config.toml
d_model = 96
n_experts = 192
moe_layers = [0, 1, 2, 3, 4, 5, 6, 7, 8, 9, 10, 11, 12]
Below are experts of layer 9 (counted from 0) of a mixture-of-experts language model. Rows are named router (the router's row for the expert) and show model dimensions 32-63. Each number is 128 + 24 x the weight over its row's rms, rounded and kept within 0 to 255. Numbers have three digits each.
After each expert's rows: a language model's description of what the expert responds to. This comes from a sample of Wikipedia text that the model never trained on.

# expert 46
router:102118135118121092130118112128160161106149146084119100142064166098157163141150116103120132153120
Description: Past participles after was, is, been, usually in passive clauses, such as used, found, located, published, built, known as.

# expert 7
router:114097175114138155104166126143132167132103113109146153092131107123106117167104108086126147138083
Description: Years, dashes, slashes and middle dots in sports tables and tournament navigation lines, such as 2020–21, 2001, the · between years.

# expert 35
router:132090156113121088111148135116114125165152151106170129156152113106115122120145125099100157140134
Description: Number pieces in dates and ranges, mainly the part after an en dash, as in 2004–05, 2010–11, 619–637, 2004.

# expert 12
router:099131132112113114121109096137148175141116107105156156088161109118142116175143170085101166120088
Description: Table pipe separators, road route prefixes (SR, US), football position and country codes (MF, GER), and taxonomic authority fragments.

# expert 36
router:145107141126108096101164122130157138118141179113079145135120113105143102157170116105111144118128
Description: Word-internal pieces right after an opening consonant fragment, often w or b, e.g. goodw-ill, forew-ord, back-d-rop, bo-om.

# expert 47
router:098094122108110121109107086124161142124087158113139157123127114112125130147126132137133147110138
Description: Inner consonant-heavy pieces of personal and place names, often in sports tables, such as H-ollow-ay, D-ank-o, Rock-ef-eller, Zimb-ab-we.

# expert 58
router:107126138120120115127105101137145170137118102108156151099161113122140115171144165089102163105085
Description: Mid-sentence function words and main verbs like and, is, was, stated, won, announced, often in technical, chess, code or gene-list text.

# expert 54
router:112137129118124120127104107132144179131112111101151150099166109126129116171140165091109161106093
Description: Letter fragments inside proper names, initials, model codes and non-Latin scripts (Japanese, Greek, Tamil), e.g. Dallara F3, K.N., Pod-ens-ac.

# expert 22
router:146166141148141130107147163138146077148127086096146118129153165089105137152136097115097148136102
Description: The word and, sometimes or or &, most strongly in section headings like Early life and education, Awards and highlights, Personal life and death.

# expert 53
router:170152128137134110120120135144140148073106135141127086137085102122140094145173157134141176154133
Description: Opening stems of common words before suffixes like -ance or -ent, such as dist-ance, cont, rest-ored, en, ag-ainst, char-ge.

# expert 33
router:097137140109110109110146119147102135160157109123163150112156138162152105165134109112105087091127
Description: Pipe separators between numeric cells in sports and results tables, mostly after a number or dash, such as standings "34 | 32 | 1.063".

# expert 56
router:110132139119125118127107098135144170134118105104151152101159117121141111168144168090100163106091
Description: Pipes, blanks and numbers inside wiki table rows, such as population figures, percentages and Won results, plus place names after a comma.

# expert 9
router:120119134111114099128151128147104104163143162115159104087127127106150118163108154105156111112108
Description: Integer parts of numbers inside wiki tables, often before a decimal, in stats and election results, such as 54, 0, 250.

# expert 3
router:154097110106163115158150111141130125113157122159132146109112137120128157141137093113109165087100
Description: Articles and possessives like the, a, his, its right after prepositions such as in, of, for, especially film and acting careers ("starred in the").

# expert 6
router:162125139140172157136144140127079116123158111173122133106107172156109146085134122125094106095149
Description: The article "the" and other determiners (his, their, its) after prepositions like of, in, at, by, e.g. "at the Battle".

# expert 11
router:118149141154081144135119157152140159113135110177086114102117101087136139092101149159106074150153
Description: Inner stems of long Latinate words, before suffixes like -ation or -ity, as in conv-inc-ing, aff-id-avit, dist-ric-ts, inev-it-able.

# expert 19
router:133120138143098141113133147122138110180108098155138148130143131124152093151139168155093118177102
Description: Word-internal pieces of learned scientific or Greek-derived words, especially um, ph, ic, ological, as in pne-um-onia, tri-um-ph, phos-ph-o.

# expert 59
router:142091137092129173102147129107094098077149101114115123088122152138125100116111084103111083110120
Description: Prepositions and field colons introducing places, such as in after List of cities, of, from, near, within, Location:, Region:.

# expert 49
router:102120149159096118119156126136108116136161119104133164147119151128110130109160155150127110141090
Description: Adverbs and degree words after was/is/not, plus be/been/not in verb phrases, such as too, relatively, generally, been, still.

# expert 5
router:140074122128143099106118141150140128141121154098080115122127106114111134142164160139114128165139
Description: Early word pieces right after a first letter or short prefix, especially kind after k, plus examp, larg, according, keb-ab, d-ang-er.

# expert 13
router:109128135118123115129105100136143170132115105104156152098162114123134114170143166093105162111092
Description: Single letters, numerals and short pieces in tables, linguistics notation and transliterations, such as θ in phonemes, O in SVO, ō in romanized Japanese.

# expert 18
router:108132134117122113126103098135142169140118108109151152103155111119133117173145166091101164104081
Description: Final pieces of names or titles in lists and tables before a line break or pipe, e.g. Awards, Medal, vocals, plural "s", catalogue numbers.

# expert 43
router:109124136120123112126104101139148170136116106106154152098160118122133112169144165092103161109090
Description: Closing quotes and parentheses, final digits of years in tables and citations, plus and/he after clauses, e.g. (CBE), 1943, "Falling Slowly".

# expert 1
router:107129135112129115128101104136141169131118103103152153099157109123127113172147168091105159108094
Description: Odd single-character or byte pieces such as non-Latin script bytes, name fragments, and digits inside tables, e.g. 4R, Kool-h-of, Jr.

# expert 27
router:149141158123161158137156126136096125123155102168136134121127154162138117081158121139106135090124
Description: The word the or The, and possessives its, his, whose, opening noun phrases in general prose, such as "The site's critics", "the daughter of".

# expert 0
router:157157154111142162135111160072143115088151105125144136124137146169093149121082092115109150141107
Description: Word endings carrying a period that close a sentence in prose, often before a new sentence or line, e.g. "friends.", "critics.", "2024.".

# expert 42
router:180133124080156139112110126163157137094126173118142171138111118119122087144126137137135135139097
Description: "-in" in in-law compounds and tie-in, plus articles and short adjectives like an, new, main, free, my.

# expert 2
router:110102132132132106117145143154109134126113119088167161116125112130142097135106091105133159120087
Description: Word pieces and first words of club, college and place names in sports articles, such as New, North, Wednesday, Wimbledon, Akron, plus "played for".

# expert 4
router:106126121143102144135169128123150127164084112133138151111156138122084101126146105126089121101148
Description: Word-internal pieces, mostly with c, inside proper names and foreign words, such as Mal-c-olm, W-isc-onsin, fian-c-é, Met-ac-ritic.

# expert 16
router:120155146159153161130100110145120156122107160150144110131116130152112099159154102146088158155116
Description: Second pieces of personal first names, often foreign, after an initial capital, such as Ge-or-ge, Ma-ur-icio, Dim-it-rios, V-as-yl.

# expert 61
router:137101144139137121114105117132127127123114101116165154103148102155109147140154115112094161166116
Description: Month names in dates like January 10, 2023, pipes starting table rows of yearly data, and until/since before years.

# expert 17
router:117120133148148166105112113151129105143112109139158149143111141117132100170137110152117148109166
Description: Single e and short vowel-final pieces inside words, most strongly Ind-e-ed, plus Mediterran-e-an, med-ie-val, temp-o, appro-ved.

# expert 31
router:145117129097142170123118098150133114130110138160095150162127106091116124166125128171120122099178
Description: Vowel or short syllable right after a verb stem or prefix inside a word, like fl-u-ctuation, con-no-isseurs, shipb-u-ilding, plus the word do.

# expert 23
router:115095130128136104147126139149175118114106159105114145124143170098127126109076120124099090119110
Description: Adjectives of nationality, religion or scope, often after the or an, such as American, German, British, Angl-ican, Greek, local, federal.

# expert 37
router:170109126111134088120099152140153120153129148126124117107139145111145135127103176164143161169132
Description: Line breaks before headings or new paragraphs, opening quotation marks before quoted phrases, and the hyphenated prefix anti- as in anti-aircraft.

# expert 30
router:156121113135114133126145144116145134088168118105120124110161162165149138171131147102114122111155
Description: Prepositions and verbs introducing a role or office in biographies, e.g. "served as", "position of", "appointed by", "became".

# expert 51
router:124156147131118126093117122153121164135128143114163119119163142085146143160109125112112133090079
Description: Column header words in wiki tables such as Votes, Candidate, Notes, Date, Title, plus succession box words like Succeeded.

# expert 55
router:113132126111104097102121131133158074154152084154103138137149144115111143147151112143103106132133
Description: Comma tokens, often fused to a word ending, closing list items or clauses before and, but, which, e.g. writing, directed, loans,.

# expert 24
router:138144151137130170134122121145148164148136142091173132091130135088168105116112129088112117122075
Description: Longitude markers ″E/″W in Coordinates lines, plus statistical labels like Total, population, %, Votes, average in infobox data.

# expert 29
router:106125131117124114127106102138145172135117106108154151099160112122132116171144169090098160109088
Description: Pipe separators between cells in Wikipedia tables, often after numbers or names, plus some auxiliaries like did, would, must.

# expert 57
router:109138146114117107095122102078155137129154147144079120103100134123176141164142124155126148100153
Description: Ending suffix pieces like ing, ation, ate, ment completing verbs and nouns, such as unwill-ing, fundra-ising, inv-itation.

# expert 28
router:105128134116123114126104101139148168135115106107153151099160114121133116169143166091102163106092
Description: Auxiliaries and modals starting a clause, such as must, will, should, does, has, usually followed by be, not, been.

# expert 25
router:093122092141141182164134098100156115135115128151133114097156131158104092149106109117109115131156
Description: Common English first names and middle pieces of first names in name lists and bylines, e.g. William, James, J., Theod-ore, Ag-nes.

# expert 26
router:108130138122120115126104101135145168132119105102155149101156117123138117169146167093104164113089
Description: Blank or dash cells after a pipe in wiki tables, plus years and small numbers in sports and election tables, such as 2019, 1,705,000.

# expert 20
router:154155133113120115151134128156126113124129144081161135096092168095156111103122130137130156132081
Description: Quantity words after "the", "of" or "a", such as some, many, several, two, early, and "more" in "two or more races".

# expert 10
router:092143138116134158154107121155142148131102127104151164089142104140096133160123131107107127098135
Description: Word pieces ending place and personal names, often -a/-ia/-ra endings, strongest on Greece's middle piece, as in Czech-ia, Shrut-i, Trin-ity.